From a checkpoint of a small mixture-of-experts model trained on Wikipedia.
Size: width 320, vocabulary 8192, 76.3M parameters.
Training: a variant of SOAP for the experts, 550M tokens, 4197 steps.
Below are experts of layer 3 (counted from 0) of a mixture-of-experts language model. Rows are named router (the router's row for the expert), gate (a neuron's input weights, with its number), up (a neuron's input weights, with its number) and show model dimensions 96-127. Each number is 128 + 24 x the weight over its row's rms, rounded and kept within 0 to 255. Numbers have three digits each.
After each expert's rows: a language model's description of what the expert responds to; "comes after" lists some tokens at least twice as common just before its tokens as in all text. This comes from a sample of Wikipedia text that the model never trained on. Tokens count by the router's weight.

# expert 6
router:110151133105159097161107101158107154143157133166086147096161150110148158152102103153129140158102
gate0:087113130068130139117136094137145102109116126091097135114157130088128109154119094093175086137116
up0:151155150136121110120136133133165136103154089151132145163137176094116110188142139117104083143111
gate1:101118126123126086132137177125197109110083143156117155090157121109124113115115125161104119125149
up1:065111183142147137150092106135103150098158141119109098140147070146116147151135159157124109126129
gate2:133171080114167145137111114117143119082156099190133149149116127133125149119142032107122105130117
up2:123143194082122128138172125098099085133167122135130149064119144097112098157114185143110159130107
gate3:121112089187125114158118126111115138117099132097177159073097111132130125087113147170142174153130
up3:141144120093143132114133109137090175112117135115115129159109071100133143118105147114146149154143
gate4:102116134103097117151140153158148117153121088130137106132088119130162118134125191146174141143096
up4:120132134105105109156128123164169117145170150157136111121102092116132094131120132141109131117099
gate5:082119124114086123130187093138112137162111117134144135119073104140122126078100121116122153135125
up5:136132115142170132125118150125150143120144124110143135100085116154154166119158131083140136114101
gate6:124148128153165143124137119150123113111122143160123121166143084124180120117123116125102107115133
up6:150137151138143108105134107166100168153132122130128114112114110125136139124152076078114153128144
gate7:108098081123111121119175129111146161113136102099083164067138217147129090164122075122141132090141
up7:151126153169137191145114140154170113129100126144138131128094166122105145139106085140144130130148
gate8:141142134126085126113110121125101149119118178113079113131139147146123169113157098121126115095127
up8:144147085159164118148127108147173162152091104126124117166118153124137141155123104095071116112111
gate9:126154129137137095118150144148113132098152122137110145081132153158116162130102128106102126150141
up9:126131101127135171182144141158136172083122149135089166121186157142164118138120129130156169176106
gate10:099148135159168186075116132141161126125138096145170097112094100157120142134155129183149121107105
up10:133135160139156149147132085151102157103157152137113169168140106145124139152112134195131171151102
gate11:097139136151152166132102128107083171133100130084125143116092154136137101097136147159129124106106
up11:173150107113132153141166124125132107153142133089135130117125115074094166164099147180072146163146
gate12:108126138141156119125095118134140109102184110151161129145110150137134115078114075148126087144126
up12:155128157149145133150106159143154166117150098138153133106104135128177123144099089132115100159133
gate13:123150106096137131115101121132136161158082088171157130167143125157134188108099118110097112119175
up13:111147089137136134127109141148125171183137117180155113118170131129190072178114141095098128080146
gate14:177161113135124149080138104132115131162118150138117165143117144135135096157104120114123144124119
up14:111137145154092127135122116089154148132183129151157105173143106120084130112096120177164074114157
gate15:137148133132141135129158121145162110115115154115142076135096119105153136133130117194153155107142
up15:137139124094091139117151123101165142157108128101143125158114143122131125135147127141185103140156
gate16:136115150148115121081151081157158149153135103118108137101083153135166165134168135121111127113163
up16:119137129113106095148072145149121114145125134132130101149141124126114157125150121114150145156134
gate17:133148158128088099089131100150134147174117111127150141123143113106171154094143107119102084082142
up17:142096129149130142115165129136126135155112137139143125136143082135145142150148091073120217144126
gate18:134159135139146132116157132129100077162112146141151145131116152159105066120098098149092110126126
up18:149137158161126186139171121120124160162126084136095152087131159129115156145143143085122119116145
gate19:085104101134122130082089144127130157109099136147107142087108101108130136110135143174087113142149
up19:144141134146103112132130102088122124130119152157158142148173132135115108114181125146122149135087
gate20:108166123125143107127132159099113110159110107143142144151095107126125157129133146118126101130098
up20:095159137115151120165142099204172101133130139139116140123161142150130147126121107112108063116149
Description: Numerals in census counts, coordinates and numbered district lists, plus words like elected, Islam, Indonesia, young, foreign.
comes after: " ", ",", " of", "00", "20", "–"

# expert 10
router:111150134106160098161113100154112153147154132163085144098162152106148159151104103156127140159103
gate0:118150130160117105137120168136155163162123111142153159110127141128154123134139128088143115091153
up0:115097144084104114151135158139186102115131128138142113098103129111148111088139133172157138159128
gate1:116134126157164115171150103165150129103135093169156152151131108137131137134126114140147140154161
up1:136128095133128129153165102097117136123123124118165140112080130117138114141121090134162090144112
gate2:139137124117100131121092110135130081129144164119111125149153137132118136154135094148126106133137
up2:089146100122147082072169140114130143126174134128121100141101153101114136117099130149139144125154
gate3:135129153152156130133115082132128074149153113108158107137122162168174139160145127125136148144086
up3:135137117142132112172103126119104106184101149125132132090159120115125108100152139198141120151132
gate4:142142142143104116120123123139109075116128104101104160171111144132154089149147135137109150120164
up4:132136105169141113123136173115130120101106088091139148148111145115147072129135158156108159145133
gate5:126106131159155147129131122142106151116105139141127094141162134061120168177194132128110158149138
up5:097137118139082164117145086144109104138112124105098120128144116076129092122095167156152124130124
gate6:138117113107114169131134151136144158156130136140148168092095170151119109157145136136111103146124
up6:157146132126104085118127082123140126128108145129138164112113141168140096092126153111129169108145
gate7:139112149112124160077078134113115190145123165122171109139153121148119160121179127129118172104094
up7:145124132091082120121167098133100119148141110158083134148143122181125130103142160133172122128097
gate8:129132151065144124128148164133120130103114154123157117112183140047152127111153093142144178147095
up8:114147141102104173111103121124127114098118110102091133171149112124109139144055111151120114125143
gate9:168154109139138154128059147133131178074109139122121134112150100111138162115126144117199130160116
up9:122131156116072090112117169113111150138119148117128145167086152133122091112083165135117123144100
gate10:113094117127119120205118101176176155111183098136118091114127139159136151141101154189107113099090
up10:143079062133108103120128152146124171131125143153112151166177137110109132156125152106082118132100
gate11:099150167147100110117137103078114123113144126116103088169111127117075184132095088108113117121129
up11:121101099087102114166165123136112106146118115152169143117106129122202146108128156108123139130125
gate12:133147192140154156163114117093129106135129143135147132148123121124125134129139075104150099143131
up12:105150139097117153139127126127109132084116095159074129145104140128130087186125141119095080189098
gate13:131145142105148090151149149112133149116126075133111119134124122143135137112132141161111083121098
up13:183117150115164086157100148150135116112157172135132112091103096154145117131102131092124084136124
gate14:104132137143142103169117142150143162138128131158169166142155119127178136122190161178131118165136
up14:121126127099124163099159084098120114096156138150107176124099120160098120101102138116150142137112
gate15:115151142129150126122130111163121130127116117117163087125091084142110113127137114102118125117111
up15:176150148130159177124157114152158107143119134175163124153130123110098135114126124153163130070112
gate16:109099148164134152150129110134108144113159129104124103127083129150141125106144172168148070148159
up16:130123127119130136096120182105109115095107154080109136070126131105176112149148127108115145138129
gate17:127118167129172166108136144140137140110099165148105131071129094131128132155157101121134141179143
up17:148112143041195136171105154085107116120138120144162147086071164074108105142148137141112155149138
gate18:155138110124099075141134123133113078087083124124145096172174161127114103123105095138120153093102
up18:137123138145098087143104112159122164167110091114122113135143095092114063131170112176111123177168
gate19:103138135141127159113130119120130114130122127100100132095108160168094120139117170128110102102150
up19:128164125127104162156093151144113159146149156126124148151141107133091196122144125121109119187164
gate20:114138150162126087082121104095159181145106153141113127119127159151153111142117133139110129143112
up20:103131101187167134129134083145144116105150137110141180145174185122126156179128178078127129149060
Description: Numbers, pipes, dashes and "the" at the start of table cells, list lines and coordinates, e.g. 45°53′, District 97, list dashes.
comes after: " ", " |\n", "20", "\n", "–", "°"

# expert 11
router:177121083110133114127122089161112109198141115171118186104152135144173176144113150147136143151148
gate0:108111146119140115063129147122095082126121118130156155167145160164166129105096128150099096163146
up0:127103143097111121129122101130130126134124175141114190148139140154142132135144135120121117177138
gate1:116094165102092157105149119129126133110152137075120113114102136108159121101111103160124147150106
up1:128092156109126128099144108131095161115105123129148138153134146139125107100134086092128117138147
gate2:113114124134094126103163124145117117117124136115145153117126116111197157145144100170133141135112
up2:163133124102110089163123149131117136080163156118103135089126162150173111130147128143119148132110
gate3:132146144147096138129122146089169096145160135139150121120159121116162089144113132163151151100136
up3:126158135119119114123165128100120117109157126116148082120207136134137111078104141159176113138132
gate4:166158127073133156111172119131130098135130122127127125114135103117128110150119144174097122133142
up4:136123089115142145126110193083117191074163139089128162147117136139104141143114156141094142116115
gate5:133116134176121091120139155121126149150134125103106157127157063153148154107121142097091172123174
up5:115154168131142169121079127097126142106133107157102126164140097164119117112125150174124113174147
gate6:127146110184131076128121127176132124124143081113118153058098131124080128145157101153137150129137
up6:133097136100139158110135141085123114160105089142138108182158130125223114126104182114098132123100
gate7:095112088131123174139087169120127140138095135121125092120106138155109131112127157167150116090169
up7:135129205107102121153148119128129075089142144138149140169137145142119101128075135122128123162129
gate8:155148135103135114145151092128136094110102133146105155150153157156172150091126155135170130088152
up8:107142175147151139184104095126129104118164150101092158106135133102144139100136132119115145133124
gate9:154126166141141132162103151129125117119113146147140117130140089161149109128149167106108095134117
up9:177113128121166111153149164154139143117124133104110123140118098162135123150165123086121138153124
gate10:133119145135143109125119102158118107165143105096133144121164073153146145130164137137151176142143
up10:152143125158137139131162119207149144124165112142133166134142109105167167135104111139157169116137
gate11:113077149136107111143127135124110144144089144100145119135100102118146113137124101161138132142128
up11:175104167150135181123163133157131156132125142118082099109163140165127172139138099136146160118118
gate12:174112138102151162103132122127154127101193149137140125157154124103133194089132126111112116137166
up12:131098163113165135127154125142122169103102130142118111109095136156112124122098127142132111159122
gate13:159104157125135181042114150143113108119116183101187109149127132155124106175114113099125129090122
up13:131150130163120145093146141095086139144125101118139154096124115136141091090111107108125120135132
gate14:194141147100074151129101136136079159076143101116129172167137081152169123159093158105158127138109
up14:086075166144166125113144152117137123146145130153091122102145142126118147132107107119109085166086
gate15:135100134088119082130119154143114121114138149101102056132120127151161163153133128159094135156129
up15:094121110135138120161137160137131138152141120138124117129133170135162120138116131165117117129091
gate16:128139111160161127153118122107153122107104135153112097150145135159091119134114154113141154095119
up16:115116143110151129102118169149135147144155128141125154095157070109142111132144173124123136176150
gate17:134157138156129099116134131099157147158112161085145130135131123130140127133102201137113131153107
up17:146137133101134093152110127122098111119144097150075108136143121093188131105126108104148146119123
gate18:132126126105083113116117074193128136092114074128147143152124106095151147121124128095146156162135
up18:153161113136088160137161104138105085118136094138137125142128132114147078124160093140122123143150
gate19:183092129126141125131165141089138104101165167086148089139161148140143083115115113116155151122090
up19:155113123126094096131174102101116128103130111115191102111103112168092094116103129076100155131104
gate20:112123129065082127121124104108142117136124158126134131138147116134109151154129145113141105096156
up20:126170119124122137158112121125119150113105129142116111154138133072132118152089118138114149124125
Description: Header and label words in wiki tables and infoboxes, such as Record, Party, Candidate, Total, %, plus cell fragments.
comes after: " |", "|", "-", " M", ";", " R"

# expert 9
router:129164126129122099149103108122133161133141132111146161111155126096123173160118084131120147114116
gate0:112147180093108113111122146104115183111100146154133110134101174161149146144127077118134157148174
up0:123147138135130122125116071130145107160127182169168129147186115121102146134142139129187115113139
gate1:071159127063154113130139156087136103120087135145166168100116104116116120120091137141165078147133
up1:140144141167126099131160151124129111114128101149100120138115122113124111136090159148146108111157
gate2:106101141138151142131147145167127138121093128096107154129105106149104118156145082136111108156117
up2:156162158116127149174127170126137145185134124123107124079108126138138093112118120126149115143116
gate3:116139089128148112139095116149135159096139151133132161154143151151117127144142110109130133162113
up3:117113123107173078104102174114110132092109139112087127142129181099148119100123078125119133132122
gate4:144114124133106134081149145082125131156137126109122137140129131124139120119126117153143158158114
up4:155164120139120122143162104105155068119136141150173102159148106111163120086108135117134133144124
gate5:098141163133143147123110139157057136087113142125139062097121130126157148128152080140125119128163
up5:105101140142118125177125123131107141122106124140115161114129098143151147125139114127113129133136
gate6:145153128135146152145163150126132140139138123155179142110116120162116153123171064144117126122173
up6:157123124132124078132101125127124120117117155181124127149134136085127135169172138147130148132090
gate7:127134163159121117118134159126086180144081093145120130163133126105124167104128074152159137115146
up7:134124112096135121130119084135158128135145188136140139099135160153117127114130158087147148145119
gate8:076146095186104118098121135104093121131093121172149077126142152138103128153161140146115118100115
up8:138125152165142146111128122137110161102090128151120125152143160143122143105138134121113090112153
gate9:099125082129049142148107123110147118105113151167130135167110106125123114186131088132123117156148
up9:129155142173155132145155123120132121126152115127114142131107148147117121168142140103141138126135
gate10:144132120142139099122144151150141146110117137126136109158112119170104138105139095127116155149107
up10:106125120123108123070121126124117116120151110137123152122118125145149114096074161106106091125108
gate11:119157106114153156119107147105146113143149122127142143094075142135162112135133168152143161104116
up11:124152123127165146098092175122127152114127121132119118131106111173122098118145145148119165086114
gate12:122167114131130109053124149089144169130155134167154140113127122113116115172084190119087130100051
up12:144151111154074109128099103091149135123137112156128124135095126080105140130090152119120142109091
gate13:110099149074085143141100155109150119125165150138124191139121155123098083122147111119107126104148
up13:141110139162151122135152083122123088105152119119115084114129110125118142170091154123104139112100
gate14:131165130160169152146071135111130086123125098157115110117143095150147142147145164164135112130093
up14:148175157163173161180109145127127094165129110129124111133174071178142160159140173148130131162119
gate15:102160147124036096140142172119106170127102122144121122145095112186137106114112117102186117161139
up15:117088103123153157092129074086097128129134149182143122168150160139098124168087104145084143142140
gate16:153123133140095100116151158115142118117124142137124150146093111136120146107133102152110143115093
up16:120112148176128117120120147127154124133120173131133148140124132136155095081137127150074172169155
gate17:137166127122174151099083130111116152099161138132098131129117148123090132105085139122106139129124
up17:164163105160134138095081116141170142092159135128120154099132170098127096105113130099105102160140
gate18:141159126166055120152137140116139162134123122150135121187130143141132153131147135130109073117168
up18:133195147141174116175116126163135090105093145158126126162141124119096123111114142156137069107125
gate19:139126087086107131095117136192077148109135132115115192148135112121150118126168122154154128169104
up19:116106103092136122138131107117147177119137138126151129120090139128101153140173147105102164163170
gate20:135155093117100129131135123129117157161108109129111099111142082154141119135100126121138128119121
up20:133133095149132128161138111154123106154129156080130117096128094103141103103136131112111148112099
Description: Bare space tokens before numbers, dates or currency signs, after colons in infoboxes, pipes in tables, or words like "from".
comes after: " |", "|", ":", ";", ",", " in"

# expert 12
router:098149116148171100145108089169133139149140124126127131128108155124132142119100100141131125148114
gate0:116141117151134140163150182090122147132163098142126150099139120123110142122136104138144091160146
up0:155124106149131106175154162110107132175166117147091139126101143112133117130123123155079093155110
gate1:135104139081153130145115121132133104106140192174070134117149097112106118127135139173107135120105
up1:125147076052132110098163167113108108113116122160127154071090168093118139122101117133148140147181
gate2:105089136094140140153112136128138108106100087093132095127138091125068131118108200139151122128148
up2:132126135158111111127110081121114073081167125164138136128117156127100157164164123137111156104106
gate3:182128119086165140121133127108177126142135156101101144098125131119113101119133124152120143154105
up3:118097118118125090134113111131093098130135153131148104087159133144163143170135185144093137164111
gate4:145099148135123128157106126160125172170084109128109089139070151155131150128096150187155169135082
up4:136115159143081120139127100143094150177123081105090111126114125169149143147109169147157128149091
gate5:152145144124119153112142118136135152162098123092144104111145174165120130123148089135123140123134
up5:114112095114142106158159110138145125177165121098117099106134123131131156124123119113109127122132
gate6:093136131151158121204118147142117141133125138127135070084112139131130143132117137139118098140148
up6:151069118179095144125140121148106095127118120148116173187174126144094112141128134137117160133146
gate7:141123147104098101135127109158146155097130156110129133121153091138179153094060141134103120097122
up7:105111136075101116143140144152141153157102111133168138103155140145136099062104112163115156143146
gate8:129131105126122126102139153170086157108129118171167129138127124140149150094139146138177161118123
up8:093092085135169135083132120156123089129130096115147130126134129137144152097202139158130116098102
gate9:133194160143166140132100080088125101164103132162096135153131151118139171162108116167142132152124
up9:123106121134119132113122148171142135066124136127150068162082141126106115126156141111110123126095
gate10:076125088150192156132092104120167123122161113111122137122115124101172152166079134109107110160124
up10:152157122120123133094102120111110101181155162144158124098122120163157147188174112100162129095122
gate11:136108179144170115147133160095136137100146071160134139142109094097110146131143154126173143113119
up11:128152163166151095107173149147161150134146140119089096147124143146114140137087116090113131131124
gate12:111121139141129121082106147150085115131135136119128142141142136142208116128152077158104129111189
up12:128121111136163137115125164105149113126140130164135152152077146091154168130141097138140120124126
gate13:121111120155115132124105133148119108121129080127124161164149099119134108147126126138144089137052
up13:132149139097084148099123143113133117128115103129144121158107184124204159153102164105131101149151
gate14:145085105141102104079139168079146149166147124162119109137151108108115145107106158154128072115111
up14:131173137103127128130146113152105104123131122080128168131122120151133093128152123121142160135156
gate15:136091156090136148147144111145147121100148067169088125168125113160135105126142148115132159115118
up15:110135126144176122158105135094134166173097135060134156103069146118096151118128139119142141115150
gate16:124117111111124161122093131148122150140139117124143135146142094116133097118124128092115138159138
up16:121144118111125116099075114085087166110155122109108134142128128123119092153118161113113134115120
gate17:108116163153109105154118174121112129142116148169116155123139112128130128149131075111105112138098
up17:103123165168126104122147165106129118087149117127156151078141160148121113127151153146141111113103
gate18:140198133095096121121127133115141117114129155096130144078099145107108149144150069116154137119135
up18:140126116143091124192086152128077085142122092125119118130164146110119103122125150124081128118103
gate19:118107141116125156142145128156094100110113119108139115135133085137133133134123140105126114077079
up19:134147113145178147121114142171151145161143143107121138151090130142149114160153185165175138148176
gate20:129114124134147116118139115128134161072155152150088120171128171158146126134102133155086108116113
up20:102103116174160154102142107183123125163101142089115133130131141120152146124091117112115166128114
Description: Cell-dividing pipes in Wikipedia tables, plus semicolons, colons, slashes and bullets separating list items and citations.
comes after: "0", ")", "1", "2", "%", "3"

# expert 14
router:111153135104159099166112100161111154143156134166088145098161149106149155153104104155133139156101
gate0:068106147102135162141128177109138122123135159114142146103159162154114091119133131158167110100138
up0:131146089092123133146127146128140153117155074156125154082102114166125120138065108112138104139155
gate1:113157111136135124140137153136181135155138117129182127131101145116103114121118155147131155115111
up1:131122150134124096110141173129152128138149137126134157120104137171103134076147130140128138110120
gate2:122118160088099151114145078116091172102121140153117118141145156118144124126124094118083167149098
up2:148127126141113148085154159091154145101115088117084180107134126135151134136106132088113121103142
gate3:114087115121103173141145132164173103106102110145157132136122144167140092161145135127130135104115
up3:155150094129141115139126123154119140165127118106101155138108137145103157160091135129108162147148
gate4:161116147099100114137105110120150102120090160105112152137134152131146142110142121157153163128096
up4:115091117160121134140161143126104172102167143114125158163151085123120114087134083116127151119152
gate5:095089198139109107156118137139152127108130166131092135108115108123137163155105115096151099131145
up5:156119141146146164090144154130158178131173160096196148095142174113137103118122147187169145092064
gate6:144120144125092143089139104134138157128139088112110131105118157135142128124166142166124081130132
up6:123136108130124173153163130109117108108121187104163163081102169104127093118130123114132118125131
gate7:135128077134136128141131139180135142122151087105161093138109118121114113115130133131101126120135
up7:160131117169175130136087121122154168164135099149133118167158100114140138106134162153110092122141
gate8:115149105126086129092137115131114131157075155126120149145101101114147134116123131151104109117132
up8:136167136087160075124146158091147118148133145104145102102152124109123103093112144055132111166126
gate9:109157146127119097121114148163111146153108130102167104163124145171126147173146126100130106136135
up9:133115138122124100133130121106144118118140186110156122142098103129103146099135093132142081126154
gate10:148136100095189131124125137094105129157122119110110111144135145105139106149168111107097089125143
up10:099117166104147061122113140136093115085120150105112141087150154119129115161163107124147115110184
gate11:152131125136116153133118144124163127161088147115151134117108138120141150125147149144145120081140
up11:137089129131141167158101100165121141089131113165097155143169163138128106133165108103096137114120
gate12:149109147134109185149109101123075127077142155135083157111124105124096167121136155156127126094127
up12:170153157155132098131077151105153104115129149100149125106141122127126158159132150153170136135141
gate13:141106111165140189146120112137173114112105062109127141141116139145115150106115132154182146139111
up13:088152080128134172089128086121121125140115193157138108142144088110136110131149165163154123104115
gate14:155113136144169095104155088131121114183130154140122156137119158104146100138105148151124137129138
up14:121138161124139146120115112161153131097113156129157089110120086112136093110130124135158102136101
gate15:118114161206106169100125117105107150115131138121133127133150131125165149117138111135163117119086
up15:160119104044146114123074096139140147150143144170142150129156159107103112160149176128127118114122
gate16:130111148167181143155125092128143130137085148123124093139110097151168158132137104149150119128055
up16:100074130110141136136127093113164114130113128117144117122144139147138125098137118188162133100173
gate17:113136132078147123113147096159121196093095129198158119147099121144098135081109124113136156125122
up17:156126145130111082096103153149150110109156106095095152099093156125084176117129144142125100148119
gate18:122158093136142128082121147104147144135150107174136108164115121107141120124138130158122145164080
up18:154119131125151137127109127148138160114188121068173116110101140145140162142128147114098114146150
gate19:096138094129158094101089151089167151102102166099143124184134130161082104101147138086139171135086
up19:145139134134103138113132120155148158116118127132174141159133112138137121105122092154108131149113
gate20:151121131176142172107119157140123149124098128160121158131097146157168149142173124140122166102126
up20:116117142120116153141093070112119075123135107089131083095091092074145145124138139125140140131118
Description: Census numbers after "and", year endings like 20-25, clock times, and "the"/"The" starting a noun phrase in statistics prose.
comes after: "20", ".", ",", ":", " in", "–"

# expert 15
router:110101142124161114141108111145121161130125135165120161112136150075165155141128101170143133206063
gate0:148123150134128126152166134138118151114154109110119134141106133097130128177163095089136152130115
up0:116184118115155140129134131126130120153139170160118119157110116103124144145164161097087143089135
gate1:125128159126140134172137139137100105118113137110115147117144101115134121127146122132128152121110
up1:105111111097131154138163125137127156155136134132098141100126160128164113136126124120120133143085
gate2:105122110121150153141109109121147116124132096110140151135147137117110077146093141145128130150115
up2:108131105154162170132106125144122070127155137101096103149164157159111130101122152130134096140088
gate3:110148125156133096125118127108117125098158136127141067118131105126054127108082134110171161114119
up3:165123157193135123168134095133119124168123134143107162106120146126141102140158130136145129112124
gate4:125176117112110154125079189181098156156104116144145073129147105135122124163148163107178113114122
up4:094139175141066150126100131119124125162079085113122176192138139114111144156170149154122110112129
gate5:107108124137096115165112172125178137083146123123132128160136146136126162143139109126116133139136
up5:114109152116087102126148112113130115134108114126186123110141123149130139139105136112104126179158
gate6:126143141116170145124091104158165136136082074153160120142096166124113168138080130110131117121109
up6:099117121136135102100113141147119147161107089110149131155091169127111166122122152137146124119097
gate7:087102051163144139156150109140084088119150134154152160145104123125117109141137110146135109098142
up7:091124138089153122109129147170088109150156135179117152180136100141124109168109132133088111119109
gate8:157136135118119116131124115169155109130138149085131113113100128153148110153122145125137147143120
up8:180131105084112091137147113110230148130145130100135119099136140117125091106105115119159106106171
gate9:137154114154141132120116121078117107168097139151112085166175135142115095110152178169108093123151
up9:144164126132089095112132144156108126119107165135136118111147145124108095146123130101134138093122
gate10:138155123118110106137090128119147105167113116116131113159110122143133125105110113126128154092154
up10:122131117135115124086112137110122124148157103105154155121148109114126101127127158101108093131111
gate11:163132136127094128165120120112108150105081104118148132177132137158130169117100133122212138063165
up11:168121155098152149150149095153147126116159094134126138125164122128150141098105175159170091113111
gate12:154151092113131114079117104134121133111121120169112152145120135144179127102098112124125155123149
up12:148136121119131119135130162134122124114160141077140103157087126167126140158181122172099105106141
gate13:164110156126142139170132128089134088104128151116105179140128086148100165123148125136162126162129
up13:113126109142172136141146144111126167147104129140107136161130126107118104165139168141137123107115
gate14:117139135082151121156154134119157118125155133138127121124113127140140162104151099143143136168129
up14:109113109150123106109150111146141146152126112114162125133180112152114091148123163095096137086120
gate15:106078105111145128179124127160108143100131165141094123099075135116167112059191138087137162101092
up15:073140100175110156152162136166175170101125166146128161124099119164109130127112152099110111096114
gate16:146171131121133128143115154095132113134114105167155112156158101139098115143131117080080113097107
up16:115153130128119134163097177088139164089138153097126116137087077129145117133095082158131151116129
gate17:146119139092135140154156111105115148121149131103118115109139172119110097124113139122089098126152
up17:159153107138107096085147091158151115113116090153136129089169147152158117092095177162181126084133
gate18:123095120139152158117098099127148132142140108125164102154115126108097168097175122104120113138108
up18:088139145120094113171184144089100094103080100126118129134102111168117145136102114161147155073136
gate19:106083124094129174132102130146166143116144167161123129092134135101130126163126142093123150124110
up19:132115107108174146154113118141122138113142128146098087105127131098114112113111182101097143112137
gate20:140100149105162143133134111128102130152137127144100093124124104147152140096153111138093137186138
up20:171119124097159145123143147100120165119097098147161082090110154161135078101092110102101119136103
Description: Common nouns or their first pieces right after the, a or his, such as building, government, school, pro-port-ion.
comes after: " the", " a", " The", " his", "'s", " an"

# expert 13
router:131125108115168100136141139142131152113162159126115093106115159158175177140118096135105117171084
gate0:145132112167132122118121103138127099149129119115148154126084128137110147093152111138079149113133
up0:090133105129081146161116160126121140123130126140118136145140130122111113141128104144142132228147
gate1:109090166119160107135133078165110106157134113098120104124080174124139063112103112135161094087139
up1:130141143139084113154147135130131085121139146115165178136134135116124149130127175123114141148125
gate2:122100152118104098151149136093112098182121095136126184150186154119132146140133067141086106148117
up2:108129141155089125151114114156124133087115163113130133092121093147174144129133142168186167114134
gate3:157127098085107125106133074140139141158076175150137134142149122117140114090114169136149118132127
up3:097123083138158079137127179148114107126096169127121082101130102096081119091175081110152094131125
gate4:169153143135118133109089116151122135115134104094157136123134101130143105181139206144128129149086
up4:118124089098139140146140134100139156147136162149143092125107136164121133114126114119121103125120
gate5:091127100174104147083143139092121159055156167127092118154137126116108129136045125122094101155163
up5:140127137123154135163154139160089110144125137103100160163124079100144123139189102101138139098171
gate6:155136149143121137117111174163131120134090112134115111173118152104142133205097172086091116091137
up6:126147144129105111117124108079124177131133181101124160095137130164165161063153141167127160126086
gate7:139110151142137134083129105135114106094119158106147145099132093157112088099097107120114137122103
up7:125097114134153119133114127106106079131136143151141117116124086140088071131111108118104134138118
gate8:111125168105112135155164126147141163105174147100113118163110161150125143132106153119097148153115
up8:148096145151122109131132118183160121087152135106132113134136123091100131141141170173116132134115
gate9:088131153154124138148142128177107152099129171156128114127195102109141120104136152169138106123109
up9:126135095123103138139120146093186129123087103089136148099117141152097113134147114116146151161153
gate10:153147150128117136099118149160154151103153104118137141166100120114128116120175131124139142132118
up10:156122130059140118154077159139174158090053147111119091144144134131134117160149088118149164099155
gate11:106159126138094108146133119117121146112107162157106151104096148153137120125102151128143177166139
up11:106122156121123094119130127110111143097161125119113150163133102170150100091097114120152143149143
gate12:143148141174090130124139129130120103122119161140115142155132159143096129146181148145174134118073
up12:168146126154114147142148146156145135123161159117134136130170097131134137123121126135136120127109
gate13:135120119115104166075110131128093148176168146122129102120062146131158123157142102135111114162133
up13:104091147109145135093162147164120127130132165137129126113147088147143116129157066125136110137133
gate14:152127100149097125095166119089160141119155136145165084114173152137124108145086158123130100159150
up14:122111096090165148098120124082119166138156126140123122132129128131076145131113152139121085202118
gate15:111170117142112083130103111119109146156160109117071160108108138145131137107121093125121105085142
up15:105140108130109109127132083135112161119138134130139159113163155129159164119127121124125086100162
gate16:104144130156095126142127076166160129136128140145137175143124132140150105146117147150159102154120
up16:105083132125129133150144173151122126134129112133093201108141131161065124125147102144120106135146
gate17:085135132135156110093081123100144129132100145129149079152123183126076140141137180152168123106114
up17:115116094153145126117130146138129134121106118152169161128101109155126066108105146130084103126149
gate18:169148109118141117096124143194166123144128132130156067145137137126163143177102116126139099111170
up18:116085117101145117149167169124118139131169123152119140137085145135104104123131119151120139154115
gate19:116138160141082103179167172137145129152108101107131145176138134102125139126110153163089142114147
up19:163129104131169150107126124105118087128135118166116140095100106147157071162098157080112114064181
gate20:145118126144123126098120102086127134128124164166141139150131137119122105149139158150136146160115
up20:179110131153134116129112081112088091137095148113150089101129115075131137120146173171172091168125
Description: Century digits starting years (19, 18, 20), "in" before places, and War in World War I/II within biographies.
comes after: " ", " (", "19", "18", " \"", "–"